config.toml
d_shared_expert = 64
router_score = "softmax"
optimizer = "soap_variant"
lr = 0.00472
beta1 = 0.95
beta2 = 0.95
batch_tokens = [16384, 32768]
Below are experts of layer 5 (counted from 0) of a mixture-of-experts language model. Rows are named router (the router's row for the expert), down (a neuron's output weights, with its number) and show model dimensions 64-127. Each number is 200 + 40 x the weight over its row's rms, rounded and kept within 0 to 999.
After each expert's rows: a language model's description of what the expert responds to. This comes from a sample of Wikipedia text that the model never trained on.

# expert 14
router,147,223,225,122,196,186,232,208,153,185,171,116,234,195,283,232,215,128,181,166,137,175,195,188,194,221,224,233,216,273,150,129,79,251,207,223,221,209,198,166,182,210,203,268,180,147,206,145,206,120,218,247,202,166,228,195,224,140,255,232,143,221,209,232
down0,213,250,157,270,164,169,190,183,144,141,133,108,162,217,250,245,219,284,205,242,179,225,223,188,260,116,271,219,229,182,179,137,147,188,205,239,221,214,246,155,147,212,199,221,235,168,203,253,181,174,205,226,244,203,262,268,193,262,192,198,190,213,244,165
down1,216,260,177,239,153,236,201,147,202,159,218,263,148,128,219,216,155,200,153,170,224,189,184,179,276,178,274,212,202,145,162,199,194,246,235,236,210,256,178,196,137,326,144,232,230,200,211,251,216,79,220,192,232,183,183,240,215,227,205,264,224,186,193,194
down2,180,196,141,200,220,167,250,251,182,220,164,216,191,171,277,153,254,225,178,200,147,253,251,200,133,216,209,191,193,189,197,171,142,166,264,253,170,215,199,313,199,217,153,225,178,177,239,226,179,160,167,259,269,177,109,198,160,153,152,182,197,114,154,184
down3,175,236,174,199,133,174,252,138,226,239,187,145,153,195,206,247,217,158,226,156,213,182,200,236,227,224,245,165,154,227,181,204,170,191,187,262,177,185,210,153,215,237,181,236,169,203,185,192,171,170,268,229,211,221,142,167,238,181,222,190,301,184,291,194
down4,227,250,233,236,225,164,223,240,254,195,117,151,229,193,186,318,220,162,194,256,173,223,268,225,215,161,93,193,197,209,239,185,145,132,154,278,207,188,190,164,134,174,136,203,151,229,166,244,255,173,274,188,191,199,213,180,233,205,193,203,157,203,204,143
What it handles: Inner word pieces of transliterated Arabic, Malay, Japanese or Slavic names and places, such as Sheikh, Sungai, Kyushu, Umayyad.

# expert 7
router,134,183,211,206,197,149,208,206,77,192,195,205,221,146,223,215,176,201,142,252,179,174,199,179,175,212,205,256,235,219,172,219,192,218,226,252,222,226,230,220,163,225,235,209,196,149,131,132,263,164,186,170,229,164,174,154,140,208,244,185,159,206,224,226
down0,199,237,191,204,240,209,172,159,207,164,174,237,245,326,224,189,166,192,176,167,208,207,194,193,204,265,191,189,229,186,167,153,132,197,155,195,185,223,195,209,191,143,215,210,172,264,283,107,175,245,136,256,235,178,218,186,211,205,175,226,158,200,126,231
down1,302,177,190,186,210,179,247,277,179,210,254,212,216,160,259,145,186,200,224,151,125,176,166,168,190,167,156,217,201,193,131,266,199,241,194,259,140,249,288,209,173,163,159,139,241,84,214,255,191,234,215,203,216,154,186,200,226,239,198,260,171,117,182,142
down2,186,230,225,190,178,178,122,188,151,190,158,249,192,186,136,200,202,176,210,153,212,185,173,143,262,177,165,199,173,210,154,239,186,189,156,195,143,204,233,195,180,185,188,227,199,295,154,237,166,212,155,161,274,209,104,225,185,181,247,174,221,225,210,198
down3,181,215,157,228,141,146,186,263,213,225,212,177,195,308,202,209,179,196,240,193,293,229,170,209,265,183,178,242,197,178,210,208,217,217,194,157,266,247,221,218,74,229,251,192,190,210,168,199,180,213,143,124,294,185,224,246,197,230,215,234,109,258,190,181
down4,200,206,234,196,182,213,231,209,313,222,188,200,234,172,209,187,196,244,245,165,236,208,128,215,175,223,244,235,213,225,233,191,218,175,252,198,195,268,104,213,308,318,160,222,234,184,216,239,270,174,184,197,228,189,235,275,209,245,236,215,178,205,234,208
What it handles: Adjectives and determiners before a person's role or achievement in biographies and sports text, such as professional, American, his, first.

# expert 5
router,150,139,251,177,197,137,245,137,154,199,200,187,219,84,214,221,175,185,151,252,171,154,240,135,206,233,222,198,218,223,149,172,173,192,239,186,184,201,270,236,203,260,242,181,200,198,169,119,193,168,190,240,227,180,206,163,150,154,244,215,175,203,233,248
down0,209,233,148,204,224,175,221,200,252,177,243,202,202,208,151,114,217,215,238,211,227,143,206,153,253,247,176,124,114,215,183,167,229,242,138,154,201,239,206,238,127,223,135,209,226,167,118,160,255,196,208,197,210,316,99,158,161,256,143,189,209,246,189,149
down1,208,215,213,200,221,130,233,164,138,238,199,234,235,152,184,225,240,149,181,217,144,234,176,195,235,102,174,135,262,224,133,207,191,152,222,208,282,211,126,277,154,184,220,196,160,233,135,172,182,229,252,244,270,265,222,197,232,180,164,122,204,255,266,188
down2,197,184,170,205,174,220,227,254,244,211,194,212,184,189,207,209,213,214,165,172,207,212,227,225,191,246,194,129,242,249,225,173,206,247,188,139,230,147,182,208,189,184,222,235,293,165,190,192,185,199,232,65,291,148,193,184,245,220,221,243,250,131,219,222
down3,171,136,160,178,276,226,235,237,259,246,178,164,232,227,193,194,181,186,130,247,233,186,167,214,291,160,181,268,169,217,193,168,225,154,157,203,219,211,183,108,178,225,226,207,143,233,191,175,138,133,138,199,181,248,189,162,133,127,274,259,203,263,165,162
down4,139,203,219,191,244,229,216,261,224,236,215,214,173,222,270,238,278,254,169,169,212,209,146,189,160,185,118,161,195,154,167,252,252,136,214,222,178,239,47,194,178,139,190,254,193,155,253,217,102,218,254,258,259,182,166,209,232,228,142,216,248,220,168,251
What it handles: Field and sector words in names of schools, universities and institutes, such as Public, Social, art, Engineering, and place names after University of.

# expert 19
router,154,199,230,152,145,247,222,191,186,144,183,161,232,190,181,208,217,164,163,202,187,116,170,182,206,260,207,229,288,267,166,182,99,204,242,257,281,228,229,181,220,245,265,244,185,132,151,196,208,146,289,222,230,233,216,243,219,170,226,214,161,208,217,233
down1,150,280,187,299,138,261,250,215,126,149,188,108,231,224,211,217,191,177,197,220,105,276,158,263,168,206,204,121,184,233,186,203,209,168,234,174,221,207,198,66,97,186,284,252,231,172,138,209,157,220,150,219,188,150,194,188,170,221,188,201,170,272,159,159
down2,199,129,88,98,215,243,238,174,199,218,157,124,221,189,179,159,161,201,157,189,300,194,272,213,229,194,200,214,260,213,184,223,158,202,146,222,222,195,217,202,205,193,214,261,158,169,233,207,234,199,171,208,256,220,111,184,173,185,212,238,216,228,185,209
down3,228,155,231,188,166,190,185,242,150,225,182,179,210,189,200,240,225,207,286,169,182,128,240,195,235,128,165,202,192,197,127,198,212,267,176,216,264,239,227,162,173,142,165,214,230,165,190,143,196,174,228,140,273,158,171,168,142,164,268,123,186,304,160,199
down4,207,205,179,241,189,133,219,210,213,195,167,208,149,264,191,208,161,149,260,176,169,242,193,142,194,249,266,150,132,249,217,242,242,252,149,191,241,189,208,174,145,183,199,212,276,154,176,211,248,251,189,189,243,208,260,134,228,241,178,253,198,207,182,274
down5,235,202,226,175,240,213,223,164,178,209,152,239,259,245,230,193,243,202,176,196,131,216,152,133,203,251,186,177,206,196,197,311,201,276,188,241,186,195,227,117,217,180,206,201,246,194,158,189,220,150,235,245,236,217,152,185,183,148,264,169,222,218,216,161
What it handles: Suffix pieces ending Slavic, Germanic and other foreign surnames and place names, such as ić, ski, burg, stein, ova, ov.

# expert 25
router,215,182,229,205,215,178,242,152,150,159,253,186,256,178,255,263,170,158,142,257,238,200,193,172,187,211,211,263,220,190,150,197,192,213,263,232,243,190,236,207,190,168,270,216,226,140,184,131,177,201,210,189,264,163,199,152,151,211,239,176,132,258,215,274
down0,182,240,148,206,232,232,131,225,178,191,245,210,213,215,195,199,190,217,183,288,182,222,239,182,220,279,168,184,241,192,230,186,198,180,276,144,218,244,139,200,258,194,186,183,164,193,164,118,172,114,159,279,262,189,253,203,252,182,219,281,221,277,129,173
down1,234,161,241,214,243,198,283,233,173,166,237,154,130,263,232,180,257,166,193,187,140,172,158,198,216,151,239,231,216,226,205,146,191,205,206,196,208,212,185,209,184,158,208,250,230,159,186,231,239,129,133,161,255,182,165,124,219,183,234,144,165,254,186,161
down2,215,252,203,236,264,237,278,167,205,154,198,178,214,215,224,253,220,183,216,179,188,157,152,183,153,194,162,215,175,206,189,208,258,193,261,237,214,138,193,203,148,217,204,161,193,155,197,225,259,176,228,117,202,218,224,178,261,240,236,281,199,191,180,272
down3,265,197,181,281,215,137,269,224,181,211,171,179,186,218,214,176,160,201,233,238,177,218,231,285,149,132,232,201,167,210,273,256,198,169,108,232,202,214,178,305,210,158,170,250,180,211,234,228,191,140,268,172,178,185,180,212,178,95,243,230,282,248,246,173
down4,159,217,217,193,221,198,168,166,151,201,244,231,177,206,257,267,193,272,287,183,124,177,212,213,208,219,136,178,257,173,208,138,266,198,191,216,242,278,199,242,159,190,236,116,179,184,139,246,240,139,218,184,148,198,237,169,129,199,184,155,167,156,169,226
What it handles: Field labels and section headings in infoboxes, taxonomy boxes, census prose and stat tables, such as Species, Residence, Students, See also.

# expert 53
router,200,227,207,144,230,185,219,103,165,234,208,128,253,231,227,277,138,197,170,226,202,208,188,197,133,285,188,244,235,221,175,156,209,225,205,185,236,172,236,195,191,261,215,233,189,110,184,175,191,126,214,226,213,143,219,163,178,218,190,228,172,200,167,233
down0,207,238,159,202,170,222,212,232,183,241,229,236,251,255,233,227,164,228,159,199,182,270,159,95,208,204,237,232,210,260,271,118,211,195,181,177,157,200,269,157,207,229,163,148,224,189,157,160,182,181,239,187,205,207,255,109,207,188,234,226,124,191,201,137
down1,226,255,167,213,158,177,230,158,172,265,177,261,197,218,185,201,231,222,147,204,296,200,245,225,243,199,236,227,107,165,222,179,137,229,222,201,181,238,222,148,226,260,144,200,209,208,165,199,260,156,154,211,236,113,193,213,182,198,187,256,168,185,194,228
down2,168,189,214,175,265,142,205,248,216,140,232,183,208,182,247,217,206,209,139,230,215,182,110,187,183,270,224,183,214,268,260,186,148,253,187,201,153,159,193,220,260,195,198,191,201,189,162,219,159,240,163,183,116,189,142,182,124,181,225,189,169,237,196,233
down3,126,219,231,259,215,194,184,220,172,114,157,180,200,237,192,270,134,166,226,151,211,258,233,189,248,179,249,199,177,230,195,206,190,164,295,151,222,224,253,137,219,193,247,189,260,205,193,217,233,158,104,180,149,223,117,207,211,209,211,210,150,191,202,199
down4,244,179,223,260,188,159,212,140,237,191,203,196,166,210,237,228,248,190,134,168,228,268,204,94,227,219,187,287,200,223,217,254,223,141,246,139,160,191,213,109,242,177,227,229,80,211,259,202,233,211,148,181,260,193,206,264,177,198,158,214,264,252,208,224
What it handles: Single capital letters starting proper names, often US states, colleges and NCAA in sports tables, such as N in Nevada, O in Oregon, plus stray spaces.

# expert 41
router,224,227,253,184,154,182,201,198,157,124,212,154,224,108,199,240,196,188,180,182,175,148,271,210,147,195,191,259,282,252,231,217,139,218,219,228,222,219,223,190,139,154,251,201,206,153,173,151,232,135,295,221,229,144,168,184,243,182,188,202,187,240,256,236
down0,274,248,158,307,213,137,261,202,169,185,174,252,157,228,214,155,186,174,250,222,270,168,175,242,212,168,194,177,232,211,195,154,220,250,190,203,204,215,268,174,233,152,219,214,86,252,226,200,233,190,178,188,247,196,160,192,272,180,169,189,182,204,172,164
down1,197,107,206,172,197,155,224,173,222,257,165,211,219,191,207,217,144,331,234,228,178,130,214,209,258,180,201,194,192,106,181,242,226,179,216,168,178,139,116,200,189,315,129,164,231,219,140,212,122,200,212,216,149,256,198,224,141,227,183,221,190,197,210,225
down2,135,238,223,186,219,169,245,264,192,143,165,239,193,219,221,300,212,178,263,188,225,226,202,181,237,222,222,166,142,194,102,162,243,197,140,208,169,181,243,158,183,217,200,176,241,142,180,185,142,193,229,168,217,178,182,166,236,193,333,253,215,130,230,204
down3,252,249,127,250,218,247,191,200,233,185,192,220,222,221,105,182,217,188,107,227,203,189,111,211,271,261,214,228,160,151,106,190,192,265,179,213,165,185,273,154,194,194,164,272,259,228,185,102,218,245,221,216,129,157,224,192,186,172,201,207,236,164,175,164
down4,189,149,241,225,270,208,208,210,138,243,219,248,177,194,235,180,273,195,191,185,177,186,144,155,191,203,218,251,192,219,231,186,182,176,102,159,229,215,169,170,194,156,196,195,288,196,213,208,237,194,160,169,171,194,160,146,275,175,116,208,173,215,243,238
What it handles: Function tokens like the and The, and table pipes before names in sports results tables, plus commas and spaces.

# expert 28
router,205,202,214,120,167,193,197,192,186,153,162,99,191,183,295,231,231,158,206,174,176,192,186,168,176,217,186,224,224,228,120,167,106,171,262,215,274,232,226,121,209,232,226,248,195,137,174,168,218,137,246,195,213,149,231,217,248,169,225,203,182,202,230,251
down0,235,179,195,251,213,209,158,180,244,232,228,43,160,210,194,250,207,271,151,278,185,169,143,180,193,153,254,184,222,207,219,183,190,186,241,284,286,196,244,252,190,222,162,190,248,218,187,219,183,157,219,169,226,209,255,182,217,141,214,209,179,230,115,154
down1,247,187,221,262,199,201,184,182,169,270,202,158,214,180,164,225,191,257,226,175,238,218,249,193,246,195,152,170,226,224,200,242,224,195,257,166,217,189,240,249,283,220,234,200,228,167,221,197,222,114,162,282,167,161,148,162,132,226,149,196,213,206,219,280
down2,244,142,215,205,129,207,240,216,178,182,200,209,197,126,278,183,190,181,182,186,265,183,190,223,193,219,281,311,172,140,208,177,191,158,204,206,147,156,147,226,220,183,241,197,207,145,159,196,200,206,244,238,172,206,214,210,124,212,204,291,224,209,238,211
down3,216,221,171,195,207,234,141,213,278,240,250,213,282,162,208,194,221,154,183,233,184,191,191,270,217,258,206,264,159,326,247,207,226,222,219,255,245,173,200,224,216,206,236,175,180,201,224,169,211,166,123,221,149,179,160,198,179,203,204,264,203,198,159,156
down4,135,163,256,247,258,222,194,165,150,181,221,203,240,198,220,191,179,263,207,223,199,129,226,195,139,185,137,245,285,185,186,146,157,148,206,144,184,188,250,141,225,252,281,149,203,181,227,154,225,139,175,234,129,165,164,226,184,196,215,189,186,205,177,215
What it handles: Single consonants and short pieces inside foreign or unusual proper names and place names, such as Ol-m-sted, Lud-l-ow, Dik-od-ougou.